config.yaml
n_layer: 10
n_experts: 128
experts_per_token: 4
normalize_top_k: true
balance_loss: 0.00317
init_std_router: 0.0238
lr_router: 0.0015
vocab_size: 4096
norm_eps: 1e-05
optimizer: "adamw"
beta1: 0.9
seq_len: 1024
steps: 5647
Below are experts of layer 2 (counted from 0) of a mixture-of-experts language model. Rows are named router (the router's row for the expert), gate (a neuron's input weights, with its number), up (a neuron's input weights, with its number), down (a neuron's output weights, with its number) and show model dimensions 0-255. Each number is 500 + 40 x the weight over its row's rms, rounded and kept within 0 to 999. Numbers have three digits each.
After each expert's rows: a language model's description of what the expert responds to; "gets" lists some tokens that make up at least twice as much of what it gets as of all text. This comes from a sample of Wikipedia text that the model never trained on. Tokens count by the router's weight.

# expert 47
router:520470456492546527536485552470520537501476582589550509512525518497495628524520526505521581551506432481512502522458487532509516515477481505489521581519475487474463503539467426568482476464524472445516499552482474495497476522449529484489525495448531504463510554519496470481447575534471543537490438525520518480536475502480465427529517509461515477563530519442422460521500492513481497488487450526543474483552450500510521433533438532533484513541480533450508534506544551487434537480568534453563435477456534484519514525538525519492530554476607565552440517508505514570406401494531537537549514469491612519490506445419520544536489506470416549531526443447487527547446502534604451470470576456530528561487523474451541512462508483456522459447489464526586473494447426473541522479491547
gate0:513527528485529469540537489596445520506548492527484561431475485486492523510497560511425465528473479481552468521555477482440457554555469521524497480577509516571566527486473546512543496473494457564524489528479515430439465538473505490505432499459397469488493505527476465541533502450591532463475479564438510521466480501525474506461543495442496520411520533522467504502536566405455461554503464414550527506442443491525487438551476472489525513461445511498544508479541427506519580497526523482546426560532559486532484511444430524570557458480528501542493473477519414470508515516491546438589496467506534577501501496522529477541518482461524518475492609448557550561542492457459492495490474544562451466520453545526430487437507563467528481542500487491506528491473502520487432608503471
up0:583506510478531506554493504582504528486510537531495555476471526463480531556494591549436516529426422455540495570515504512438488522554519520525467500560475470531596492480478478540510513468458481456474490549504550468483477528492525493516422495459438445476529510558479468465535518461578528451450448545422474499502419544506474449507499523435528482422508523536472502538518533423439472530483438428571502485488461495516441417519524434523488497460437519486499493492506457518522566555524533470581368551527580435514495500513409537520553444453525527545474510493496460498431450538520502457557463453530525518502450508479547512541564544460541514523522571462510500561504476489468461580493553493523440500481496553519467559439491540478529440513478490519471515511505520508500476585479474
down0:503525518449533470524513514563542451513471514488475485530541542505403504579479442436465466508534540512511488527541425489503458437549464519521471535530513523510511548474476495442501520493540501431425436515544502537541557491412472418514487557486507576414494521551506515412449588479444507483514460475504495455461463442511472425489489504468530502546502524518413482474509545485485498511541462469449453507513444487522476479495545507519502419436507555463568461459478538533491548424546460614499501484463570506471519498477453440535553578457465551489473496483493492477482492526432519503552514568488559569469472611536548479520524530484494522474466478498483503523531480529539504495496545471508553527515454479553481526405574552502560519562572559474571458502505484478437533547470462
Description: First or second pieces of proper names in rosters and credits, such as St-anciu, Ne-ville, Pet-r, Harri-et, Saint.
gets: " St", "g", "et", "ud", "ens", "od"

# expert 36
router:468447527527491434486474591472512538468473559443557480575580433517482469489556529460520494542480473464571486507436513469440466472475507517473440509517494542494457557520512565488494542524485587519475474519505495519453522485524471480474550502482552542496461493595511427508433524402560480528594527527530479541425428474591516505559468518499486411469539452429447523480507509554498553520468452524503528512541437518487540485499505559560480482574572485520532584512448438429435449495475521538535496525476445491478472515495489560460524533552532450444481500504465543461474492522620522472539468471454507573487482471517505480540466517528532486544494475503440490559497474524562483526511510465513522553501484548549490524502495494400450519559516537439488491502525474445491573451497452
gate5:587488472461459534513543539518466480449477517553485529491461511420531511480434529445484502541476500492531525486524492467503485453466488476539481516545500530447458515471522507526512500521470459533487485566519425537511541473469547558407530496573432483523637548524470506499440502507477571558459464484529529489511496431504459526537447493477557474456562467560585468550506523518481531503403533523529558554416464539464448504530535493476481459478506480496442564492487501495489535558505539558484526556410500469466430504509479494432445548521487532515460472492468452456499528523495476515473463444570490413447504474526417464509465475542581522534567558467510446541557502509492499506506557504506556450537435493516434528467523491531550568456520467508456556499459582501580577473535463
up5:477450502568460522546526522534523499414531546535511524495486503470542482492452511525483542546440510501572541441493566461555476454493489504522483485546517562470461444516465528559525515540442420511510513489534454525391462523532530492460516517443387461503512551519464477555500488569527597549465528524517526492569445442543489527525439496470488501518521569520600439598429519521478462418450558494516520502422499525478507486509564479480475498489539503489468537438538422471489534545499521413481506570443467493504486527544487556501502538457454532516465510522490426512425516504480461570493501378536457463560501508524393548471518498512547481543481500434504455485494496501511488542550553498428527482499516494516441461543508481554525512468482451497547534520457505531552554476513533
down5:541457490528524559540475461514498510418476586574496510434472554428520504562516506483471495524450481467474458564418473431528480517513546484560508522434520535541466472513550498513439413564447503489539468485502472430524472516516541455403495532454565490558457493456465546581485506431494562553475498487453500509507489491485499479507502573491515517548517538546484499562508446524487505460484475469468507473467538467559463549577513483515514483492477464420441633464468484526523478474531473511497547568544481503496445492544395483435452490523460571543481506480444529497494579573528465514504439486499570536428524498475519525518472524554574480493529456489469474509517526554505456503491482480430526446534442425520430521501496499494562492492519545469582481542546498452535573464483486
Description: Word-initial syllables like Al, al, de, ex, en, rel, especially Arabic name pieces (Ali, al-) and Latin or French stems (Alternate, enfant).
gets: " Al", " al", " de", " ex", "ill", " en"

# expert 62
router:585445462541546505533508522473575537498521508592463517512463492522555549522509552560461517485429474493578543491519502484489427489512538510467467518520484529493477449469510477596449463552418462493463433457499472496486572517505538501458535507485524511434417497534556515514493524469470498463565528508582511573505576467518488561473529551552512443544520496498566501498523450498512500481567486504509506478479481413530514483497431463481483490487464468451475523499459629501484461481428504543502514533474484489540479461504460484500454550564530507512460476527491492516457498520435533476476520412519568505478592450436477473481450543480560462472529383509484435558504484535430545578515485487465547519549522442571544531519547462552531502512492537491460482604503519441497494502545427
gate0:498519462474558485521511539517463503469465469501491501465533438452503488559473519536495491510540466523528448437475543487484496577502527582496419492475472493481495492466453503452519574482536582552490497483512496488496505509451496493589550597535535479569470506427506599498561511458462486480487509512476580524479542470476558474482537505520475532497533626438493580521513481486480524509524531414465509427502549557530499517502541486577491507526488548455441478496472455509527467531476554525486460544553473532534428522488562511499538469529577498486547516482471517515556557542413481415541478461533531461486487472577513453451495535523479642501488469498522545528553430449476405550476533545543523568593470478525503502529520509529513500527474495476527480541463465471572530453568458
up0:517515515508543533487468534463494527497487514510556566514471523548590473551539546544540469545428395518493583532521530505520532535535600468552464504470426536421487565502426501520517520570451491505515530569476519503504581496548484540508461534492597494476467443527551555566525491509516437515492481497589417513451480411517508428475492540530526451530484536501491470549460483513527542509524522493507458479466507536575520541554551532427424541537525491470456509409485540532564460467452533512467520549559478460480511545481451522489457578532582498523508576444491493476494565484496485531492469473573510507525519498520452506514490558505472542456435457535511468537473445519535454557502512507413485463508524495468570539531477480509490527486430491543456452478456559453493505463559505
down0:497528534516447502509475493489473524503515491462549491513467543518563432515528566443538482495542504475506516426544461478539538477440576484578478507461522496528554521504478505454487505518563427498547493486504596473465523508477553492531505479475430548517458499502454496465579494488460514578421549527539475557504387500471434521568487547514495481516571518524498405517434486512555555414532452525490471495554523476424495472547490544494508507493491450441541528440540508483481582522469503490488548454512572453506550545550522450503447465508545581533515490483535484479521523581514582499449419451499511601557542536554437575531507529511515504480489465427463567497475509511518550564597475526484535517455526547514528509446489485485486477507556499507448496474508460448458491444451560
Description: Single-letter pieces i and b inside words and names, e.g. semi-final, multi-cultural, algebra, Al-Harbi, d'Orbigny.
gets: "i", "b", "ri", " X", "d", "ib"

# expert 3
router:451493571485508474296500379553460389578615372430480516513444512537496479524525484323496471506474530520482488494476505549464482558548527548497537521523519497534437492545487479477471507470495490493562506505461460469525470460446570434527505492490521523478481475460487475479493443467560483460495519477502494524519488483435505524473522610501503474514521537491523461414494484477543461534461451517459549553422488459467540500473525518527440446544505486497552467566538470535526494435486481528474427501508518512497508497455469526483537497474508552590489523467507483518528518479466549478522504496464478462507453514477495491502480487493488444500502489480444525519567536506542455520486489469497502454487535510519549565508445501499534455488485453490468509515455535580492474541502521
gate1:560525444496460501505519569481475496451531481490527467496498532430463522446478451537501490446506483452504493503498462510451514496461503563478530528516476490496513397549505531566460486458550500540494547475542514500456516469504505500593486562449474518537459507525542509509521488479527541537537437510527445465502544424488530449422493449537413540518566411545493494593526480425429482555517489549514538542522486495479527424533454492516450486465489518538464578532487454471405492445457495502456448563515517500507535422494541476453508442449488496435444480589518540538519467488468508559522549489479470523443472572565510517449474560460546462451520503452543446473509587488437555551454518550561460407517468507501414500477524501533476511515549497486466448542465515546543434471527432
up1:590489442498528499511526591481486497463511496454501506445482569416452559437512446500479494479523514448506486476452494508432507493458471561490486553524523498508505399570504519554439502455527455541517503502484505532460515498480515497607502564454419543508487525494530465523492508480512502573532476499470443464473555453523542436453495490523439597535535399541475509551543469449521464547508437534503574531549505483497510379484439464533443448471428510515482565480500423468433484476499500536450486567528483515540540413520515502484535438497479493444447522566508528506540472448474541511513531456501472521492477566545532513481447520470521463449538478469533488451556575487490536545463493531489424434517497525519441511460536498508515481522544520459460421524487518546602474449508473
down1:469463437516576479482435449491498518472550494458569463527539458559510562414484476529524442468487515465474502521461467533469447500416506474458469495484517562514478539553518503464483460498442493521472570503583498461488487446507475485523521462466520482483461471427528463419503544518508553579502475510533442551434466475490459500489494472446463518507510538515545455436451476453535549459503405514491527563466486407481420508514483590464511443541558500567552529481511542541431494476493418507536503542494509468569540490478529502466546462417459533507511550474559485567474467479439487491529475494448501495494514415577485512456579467483499522447482484530518515583533575590502500437477522551507528504486458496432505534537494528581473497516437519602481527546479541526479489446506523
Description: Modal verbs and plural subject words starting clauses, such as would, could, should, They, those, However, plus "See" headings and ".." ellipses.
gets: " could", " those", " should", " would", "amil", " her"

# expert 56
router:530429526479527417515513507501528564493538507504461549507518499455527493542520515459553576471507538497472442487496539501459486479484447466568591457483483595484492547551521413444447471467525551444508484519487527498524417482465521490553519523514469491533510585423535458530584503465497499472523540514490508564537518433466550597495496606528509445508512527574503480420476500494474546473480437536474495471450543525431561507527477520526521513475448464443520521482523473516452434511491471468555434492512432526421435439552428507451455508494509499517499580575506485510555493490463480521510534511523521442509487450425532540491457470481450567450527527488491562532543523533527492445496431493520513548547471579464516542487543477413475437515520504513491526507503542458552442573444536
gate1:453560557490485538497521461573437533471480476512477473613435519525512509506570491503448507540485530529530548543538476457549366496500536472514507529504570513474501461480491451429551499494505552566475496538512490585467468465567476463483510519528457499491491474528535529474510493471526544451466521530498439540464505490469426464523556487506523486504551483451439541532506441509510514578497493535474507545441406437485558535398488459514381417490466478530467494506499405537546553442504490504471447477420490491529562522490523557558490479439475476536522509566511402472487394495495554547508456428531458512471479477521479460516446448534478454556532470528565545522505494496523511502542503530528443455484521478462472460450444493445465551518576502519517494480494539466452528483506499
up1:438543526480530529491413487550505513484507499563466553504539544488460514565547518546447479537579514482507491489577501419520409469479535525542567465473505533467539419456524481428535561527512574462498446482520495513522489439519534533472465535571405480497531532536553581486471509452501564436558491514548427512483490484470502454546494508492510449511560512472480587491537465509479572471481432462504501554450472485490533499424497425586474445449458448522484529468548483451555480446467570522553454449477447463490421486494475502556499488466406464529540558540518431570529502512559535492486523432519514535526495476493421509494436506530496513488450445565472500537596477519507534543496477514492501451483496488467450453461441481534482482452480483499509518451490469484508566542481467
down1:462509453518501455415474514549489557447441558510505528480552523464515523558549482463503504570453433493527484570501478568471447478514560552555492554474544511450513514426463507443483481578505514485512457528502481568531533525570506540501504514456471469448507485521499474502537479545514483455544499486474478489455486455589495492522525482515490437530488418543522478563507423497542515497520479562483463466423429477450627487496528448537463491445492522599464521464505504485461481462518581503543476544511425453514567507503487637476467483477466498519474474551532457462445521519530554577489533533496564507492492562464497494450468413571509483519517507438505471551499528460545460493469519553497490520542504566537531490497531476479489503544547553518513479528393499535498513598480576
Description: Inner consonant-cluster pieces like x, sc, tt, ng, sk in foreign names and rare words, e.g. Neuschwanstein, Oleg, Coshocton.
gets: "x", "sc", "g", "tt", "ng", "nt"

# expert 41
router:451569449571526492504475545450416419461441521513509469485454476508478477502520505501536491512489473483553500447498463441514467466433515461433510499449431509474519459554540501560560482481480494518464498471461504492450527525522499532427608460539482479451495529529512464555505437539494566502522505512437542494567523500507530479519555445537479543538425445463486567477576445496438569430510532479557475426484568465492494563450535490535532549484440509465480536532484551516533503528511563468499539560441568524453492537501561493546511528553528486481486497491479462449534524430469507540492406525552483463485474417524535547466520507489517544445435538508493439495480486446566436559551429549544471504502472458479481518545465558533469562495599552471484508540490569461495524475546447
gate1:455502513434535471484497466476465449539519472535533496492541454510582512568445452474495580436525494496502385591457479492466450510530529530473519489557520506555402517428452479532516512514541464543453430547451612398491480433508436532464537544484461516485505466513484482508535450516488507493528525450553458550513433493463535499470608485426446486498472508526504505499476506498480518488436495539507545486515514514473465493533458516465546508524491453507481489484489516577488582464474456516468467466475378439538490513426430441464472513533478476485471477482566515533478557500485511525581566516481461503434499458457551440514506486471603506534549451458470429474456547500509507463534530501549512509577527508470577529549541509504531484461497536552488467500465443501485548434509505
up1:585509490526460477502557524501518540501533467501439458499499521509487522470521543512488478554523562485481526483455546597490517558499437492534496504528542483476501506577581602453454548503443559492508554432526450508551483536535514440599463448514472491533493532451527531496452544473513486505491456584491539441475538518545452476553434513577553485510548505478499495451504489442529487526584461497476528583509491529513471507499473450493461492511517517530499479453518505458500473545520465522537487505581540510496492487553618572552462450448541501500533481505512458540488494535520512458488533507483535527547477555476491506476536506535417451441448492527479587531579489567479544510450535526491491489472489477543471394464441448448487468542489487509550562427602406517563454569486479
down1:507509413552509502433515481504499480539548483538498514497530553435491543488512537506507468513487520480474527481491502494556499559542496494463532597516511542465478531556481499476474613417529515483501411420485476505533562521515554535564449491589528466487503497473541419518459521477482504497448425499544462550535560456488520470488464505521515467466441464444528491469468492514483361442419525476529483458461481435469502437387474443529508499468494472493474433498485482489528492510502516476559473480517532508468536456487528478498555517566454592522508631559477446568485523516484491499473408437532470476474448483488482516459570503511411529448500495569528490479525509496525547564480481547492438496488471440499489509445505479467465564470523508438501500500488485534529475598457440
Description: Capital U and Z starting names or U.S., such as Georgia, U.S. and Zepeda, plus en dashes and digits in score or year ranges like 2012–13.
gets: "–", "1", " U", " Z", "U", "-"